config = dict(
    d_expert=64,
    normalize_top_k=False,
    vocab_size=16384,
    optimizer='adam_variant',
    steps=5735,
)
Below are experts of layer 8 (counted from 0) of a mixture-of-experts language model. Rows are named router (the router's row for the expert) and show model dimensions 256-383. Each number is 200 + 30 x the weight over its row's rms, rounded and kept within 0 to 999.
Before each expert's rows: "gets" lists some tokens that make up at least twice as much of what it gets as of all text. This comes from a sample of Wikipedia text that the model never trained on. Tokens count by the router's weight.

# expert 31
gets: "to ", "of ", "by ", "with ", "for ", "in "
router,232,190,206,115,218,229,181,205,199,186,144,201,189,232,174,137,251,212,217,167,218,220,188,224,197,196,192,205,259,196,212,186,192,191,198,144,247,201,199,169,155,215,231,244,199,195,227,159,182,238,172,209,187,164,249,262,203,185,152,218,200,198,187,243,222,183,189,211,188,244,217,189,198,193,234,244,215,200,211,214,218,196,198,201,206,216,173,198,191,182,149,181,234,168,214,192,196,166,155,234,157,191,225,125,199,150,148,258,225,182,239,140,231,146,197,208,219,248,179,209,200,230,202,194,194,160,236,171

# expert 0
gets: "201", "200", "202", "–", "199", "198"
router,201,204,197,191,203,190,155,196,179,156,169,203,225,221,206,174,214,216,225,254,191,210,198,245,196,205,189,208,206,167,244,141,186,245,277,198,236,184,191,188,186,223,154,225,200,196,233,144,200,257,205,199,207,189,191,246,181,175,204,241,164,199,229,177,228,217,193,185,215,262,192,243,163,173,262,247,237,207,215,187,195,189,179,184,210,170,236,161,213,150,137,190,232,185,202,197,221,177,185,227,191,210,218,172,188,203,196,252,227,170,194,199,172,173,183,196,204,226,172,191,178,207,231,203,183,223,203,156

# expert 28
gets: "the ", "a ", "s ", "an ", "his ", "The "
router,254,193,211,157,271,177,154,179,171,171,197,190,191,233,169,175,198,220,233,218,217,234,153,230,157,166,228,217,296,169,222,201,174,241,238,188,234,175,214,160,153,222,209,204,227,182,201,181,189,317,191,222,189,175,207,213,189,188,175,228,167,232,243,194,194,204,178,156,238,213,224,211,185,197,264,266,220,199,227,200,228,170,156,180,206,208,213,125,183,138,165,204,210,181,155,225,187,180,181,214,196,215,249,193,181,158,189,245,216,134,199,172,224,183,231,185,197,230,187,199,185,171,204,232,166,198,240,192

# expert 4
gets: "| ", "\n\n", "the ", ". ", "- ", "The "
router,248,183,188,156,285,182,199,201,194,181,178,185,205,250,197,131,223,211,213,205,220,204,191,215,204,194,222,232,278,160,210,157,207,249,217,162,242,167,219,165,180,213,254,250,190,268,211,173,220,202,211,191,168,192,203,240,188,172,166,191,161,244,186,197,235,232,191,180,227,210,242,206,176,193,229,235,243,170,194,148,197,182,173,191,219,200,204,157,153,158,108,157,239,188,175,217,171,164,186,219,173,162,175,130,164,197,212,224,234,200,207,192,200,158,184,212,178,265,209,167,243,217,203,216,158,156,205,166

# expert 30
gets: "|", "1", ".", "0", "2", "3"
router,211,168,179,165,211,203,197,273,201,171,223,188,207,198,195,175,248,228,199,231,195,230,200,228,194,165,163,227,209,171,224,182,180,194,186,173,219,166,227,169,165,227,241,219,196,247,202,179,218,219,158,182,189,180,190,227,192,180,195,219,203,218,224,246,246,196,192,145,178,213,228,219,190,203,265,182,186,223,202,192,239,182,206,166,225,250,174,214,186,194,162,149,204,174,194,207,175,200,183,209,198,179,192,124,188,181,157,179,215,162,243,155,199,170,197,139,223,234,209,166,198,204,203,206,164,188,247,141

# expert 9
gets: "the ", "a ", "A", "O", "U", "G"
router,229,173,179,203,232,193,229,219,177,155,161,168,223,203,168,175,188,214,208,215,149,212,178,208,174,117,247,235,208,182,216,193,154,213,191,157,214,184,236,181,156,200,215,219,210,202,215,140,214,212,172,205,170,179,190,215,210,190,206,234,223,211,225,228,203,218,202,152,210,219,197,228,218,188,203,249,250,199,195,156,226,148,148,169,201,206,169,165,197,180,148,192,204,162,185,197,206,160,173,206,175,197,222,118,192,191,193,234,200,187,214,169,193,189,200,161,217,195,214,160,181,197,187,254,156,240,209,166

# expert 25
gets: "and ", "of ", ", ", "to ", "had ", "for "
router,233,220,172,177,201,202,155,193,181,194,170,213,172,201,184,190,191,218,199,235,206,222,139,289,196,170,251,200,245,192,202,209,165,217,208,170,217,146,215,192,183,222,233,262,203,230,214,159,169,324,166,215,180,200,226,187,207,215,192,239,197,241,177,242,212,207,174,177,255,221,200,217,203,224,208,228,207,209,229,205,228,177,175,187,224,241,194,202,190,149,171,173,203,178,184,223,201,171,151,211,219,194,245,196,198,163,169,227,206,154,220,159,215,165,221,190,211,223,198,205,206,173,225,217,187,205,224,135

# expert 23
gets: "\n\n", "\n", "a ", ". ", "- ", "The "
router,188,172,164,136,247,165,152,210,189,183,187,180,197,245,192,170,195,239,242,198,197,219,214,195,177,208,227,203,238,172,237,188,166,192,202,152,223,159,224,211,166,230,222,206,231,242,220,189,235,207,191,240,187,178,238,215,175,195,213,193,169,231,195,206,238,210,147,167,207,223,166,212,167,217,222,245,177,167,189,194,235,185,170,159,177,160,151,159,159,185,198,179,231,206,167,227,169,149,179,182,188,219,207,146,200,200,142,244,206,208,297,164,226,198,230,163,230,197,217,195,202,169,235,234,186,186,225,194

# expert 20
gets: ".", "'", "|", "===", "==", "a"
router,220,176,187,157,211,197,166,234,173,161,211,181,213,221,190,198,235,210,203,212,173,204,194,188,204,156,164,222,174,191,199,180,133,203,205,168,219,214,238,144,161,230,218,220,186,185,189,156,204,213,178,208,195,194,231,178,157,214,201,213,195,242,227,224,272,168,174,170,261,218,215,267,202,212,237,236,189,194,200,167,217,188,172,176,190,211,199,201,191,211,229,172,217,211,171,217,201,203,200,232,196,187,194,118,206,176,165,247,193,135,238,157,199,161,213,177,229,227,168,155,210,193,263,224,157,173,221,130

# expert 14
gets: "(", " ", "|", "/", "/ ", "1 "
router,236,153,216,136,214,177,193,184,189,181,162,196,200,185,188,153,199,190,231,194,180,279,149,241,205,187,220,205,253,174,242,167,200,187,195,157,256,153,178,173,205,225,224,227,261,215,252,163,177,236,202,212,196,178,254,230,231,181,190,217,204,199,204,239,231,226,165,171,237,236,219,206,201,192,187,260,159,175,202,159,190,178,171,172,227,190,176,179,197,169,170,186,234,222,232,218,147,153,168,248,158,230,210,108,162,173,174,232,196,141,254,188,216,143,187,190,235,194,202,203,222,188,205,207,189,191,228,174

# expert 17
gets: "| ", "a ", "B", "T", "-", "H"
router,257,200,191,159,225,192,229,222,180,208,183,206,207,246,186,176,181,209,262,241,177,182,208,238,190,179,242,206,187,158,212,172,153,182,206,152,197,145,205,229,169,198,234,206,208,236,221,178,177,250,184,210,191,205,213,252,212,170,213,227,194,248,201,191,235,209,152,131,221,197,217,224,191,186,177,233,194,182,195,187,251,158,173,170,237,154,175,161,187,167,165,141,231,174,189,205,172,150,141,198,171,213,226,152,163,185,186,204,215,199,211,158,234,222,215,231,161,240,204,180,230,168,194,234,164,195,257,202

# expert 27
gets: ". ", "\n", "| ", "\n\n", "(", "). "
router,236,206,131,193,199,150,204,210,161,154,196,205,201,216,166,201,186,194,230,206,215,191,175,236,169,175,249,224,249,162,207,89,125,197,225,167,233,173,178,204,150,193,194,234,224,185,216,161,187,188,190,207,184,223,265,201,157,219,212,239,168,241,211,187,190,179,134,214,190,237,244,256,221,265,235,200,239,171,196,192,211,200,162,243,174,185,213,176,189,190,147,225,207,161,194,228,210,193,194,194,225,232,230,174,174,154,139,279,251,196,251,236,198,156,231,199,176,218,170,177,171,148,239,242,181,192,229,182

# expert 5
gets: "| ", "is ", "of ", "that ", ".", "List "
router,206,159,207,136,223,168,185,199,173,190,213,194,204,213,194,171,196,177,261,215,199,228,212,248,180,198,225,220,195,164,220,202,195,191,252,194,219,169,216,227,157,210,212,221,222,212,230,181,235,250,205,259,190,211,238,216,194,236,203,254,116,226,196,247,247,202,163,174,240,211,204,224,192,204,262,196,224,205,205,192,199,197,165,184,198,187,213,180,168,147,166,222,233,195,191,215,160,162,161,181,233,235,227,164,164,191,133,250,246,180,243,184,202,172,225,204,196,249,186,199,218,163,244,211,217,173,269,177

# expert 16
gets: "| ", ": ", "- ", "°", "′", "|"
router,229,204,179,171,198,167,196,245,185,195,141,182,191,231,190,180,183,197,245,250,152,226,204,245,167,159,264,256,219,194,220,184,168,197,244,169,261,141,164,185,157,181,247,187,252,195,215,162,221,222,224,233,229,167,221,261,212,214,213,235,170,225,233,201,211,174,165,167,226,242,234,206,188,218,215,213,179,152,249,210,218,225,176,176,194,187,171,151,189,167,184,232,190,168,168,219,146,215,176,206,193,207,212,158,174,153,167,186,201,199,242,151,178,192,191,212,212,266,192,199,177,147,186,215,186,170,209,174

# expert 22
gets: "| ", "|", "-", "; ", "1", "6"
router,213,199,184,171,173,191,188,225,190,149,151,160,222,223,207,165,234,216,231,233,203,243,167,208,211,194,215,194,209,172,219,205,171,224,245,174,245,131,198,135,190,207,248,262,226,200,207,158,203,215,202,199,173,166,239,224,194,218,197,251,168,241,207,229,244,222,160,192,189,221,211,222,201,197,176,243,187,199,201,192,227,196,217,159,210,191,202,206,193,189,160,165,212,168,206,182,181,180,196,228,181,250,188,78,194,216,160,239,220,152,226,151,225,228,181,190,201,193,186,212,195,203,255,219,185,191,237,136

# expert 29
gets: "0", "3", "2", "1", "5", "4"
router,223,189,189,174,212,166,189,180,187,177,202,186,199,221,217,183,209,241,256,252,169,230,208,204,185,186,198,168,197,170,230,160,133,220,203,177,186,214,230,144,174,201,219,216,233,165,242,176,204,269,204,217,181,200,189,255,205,203,203,226,156,214,224,220,213,199,203,176,188,252,179,204,170,160,224,203,215,172,223,216,237,208,187,135,273,203,188,176,188,192,163,183,250,191,160,208,225,170,199,209,176,251,203,122,206,211,203,213,209,132,218,146,204,164,189,152,210,228,180,175,188,169,244,190,163,218,226,127

# expert 10
gets: ", ", "in ", "and ", "to ", "of ", "("
router,250,181,150,144,195,188,188,204,227,149,170,155,225,191,165,133,219,225,196,207,168,234,166,250,217,182,207,193,252,187,194,206,172,210,202,180,246,209,214,172,183,195,224,257,213,203,228,178,212,279,167,232,175,224,224,184,212,168,146,230,173,254,195,210,169,146,216,184,241,233,221,227,206,276,187,242,229,203,234,179,197,196,196,197,198,221,212,165,231,131,176,181,223,162,175,236,193,158,182,270,190,219,243,176,198,177,159,205,236,155,262,185,208,133,204,197,243,222,181,209,208,209,234,193,160,181,190,156

# expert 2
gets: ", ", "in ", "on ", "of ", "On ", "after "
router,253,207,207,171,220,195,136,184,185,162,187,193,182,200,187,204,172,216,218,265,196,201,142,253,177,178,239,181,281,157,203,138,173,203,280,201,236,212,201,188,165,212,184,217,242,213,188,142,191,290,187,214,168,153,207,214,183,210,203,258,168,243,213,173,193,211,160,175,220,223,205,223,189,214,230,239,226,204,194,177,188,176,202,185,211,196,184,158,192,166,136,203,201,204,209,205,204,163,172,247,182,224,225,169,194,165,198,242,220,154,203,157,221,196,199,181,186,217,184,187,167,188,223,241,167,176,244,189

# expert 6
gets: "\n\n", " ", "% ", "6", "S", "2"
router,230,164,221,170,234,171,184,194,136,172,150,172,200,264,184,209,183,232,251,200,180,222,170,225,206,165,226,212,210,212,256,173,143,222,173,212,251,158,235,200,209,221,257,232,255,217,189,196,209,205,245,184,191,201,212,248,197,209,215,245,215,206,234,192,194,206,159,186,233,185,199,220,149,232,245,224,188,212,209,201,217,161,192,208,223,188,149,167,196,197,177,169,212,219,180,216,237,154,132,215,214,240,226,123,174,194,237,276,211,154,235,195,159,216,173,164,176,205,194,191,229,188,232,278,217,178,211,132

# expert 15
gets: "- ", "\n", ": ", "by", "th ", "National "
router,151,192,183,156,230,185,189,168,190,197,179,169,190,219,215,179,228,242,203,241,224,228,202,199,191,171,234,194,236,198,249,194,193,177,244,190,208,195,183,148,204,205,202,200,229,215,195,184,179,199,186,189,212,150,195,206,149,158,179,265,184,222,193,202,253,156,155,218,223,240,227,189,167,184,211,232,197,209,228,167,183,174,169,181,187,176,185,160,166,172,135,176,230,177,165,179,197,174,198,222,192,196,220,126,188,180,206,242,186,192,243,170,226,128,194,193,172,244,210,162,200,201,214,194,166,151,258,180

# expert 18
gets: "the ", "The ", "200", "201", "199", "United "
router,213,168,203,199,234,187,184,213,141,203,182,177,206,194,210,211,217,244,230,211,216,190,173,232,209,180,203,211,266,142,230,157,148,206,229,225,216,209,258,176,195,234,211,226,236,221,210,149,223,234,151,180,204,235,215,230,206,198,177,214,173,240,212,202,216,198,179,199,192,194,224,184,189,200,237,219,222,212,228,164,193,173,174,199,220,161,196,194,216,155,169,167,193,145,192,241,198,133,196,224,157,188,237,185,159,224,181,217,214,120,221,165,190,158,214,142,203,185,163,198,174,162,212,212,172,176,238,190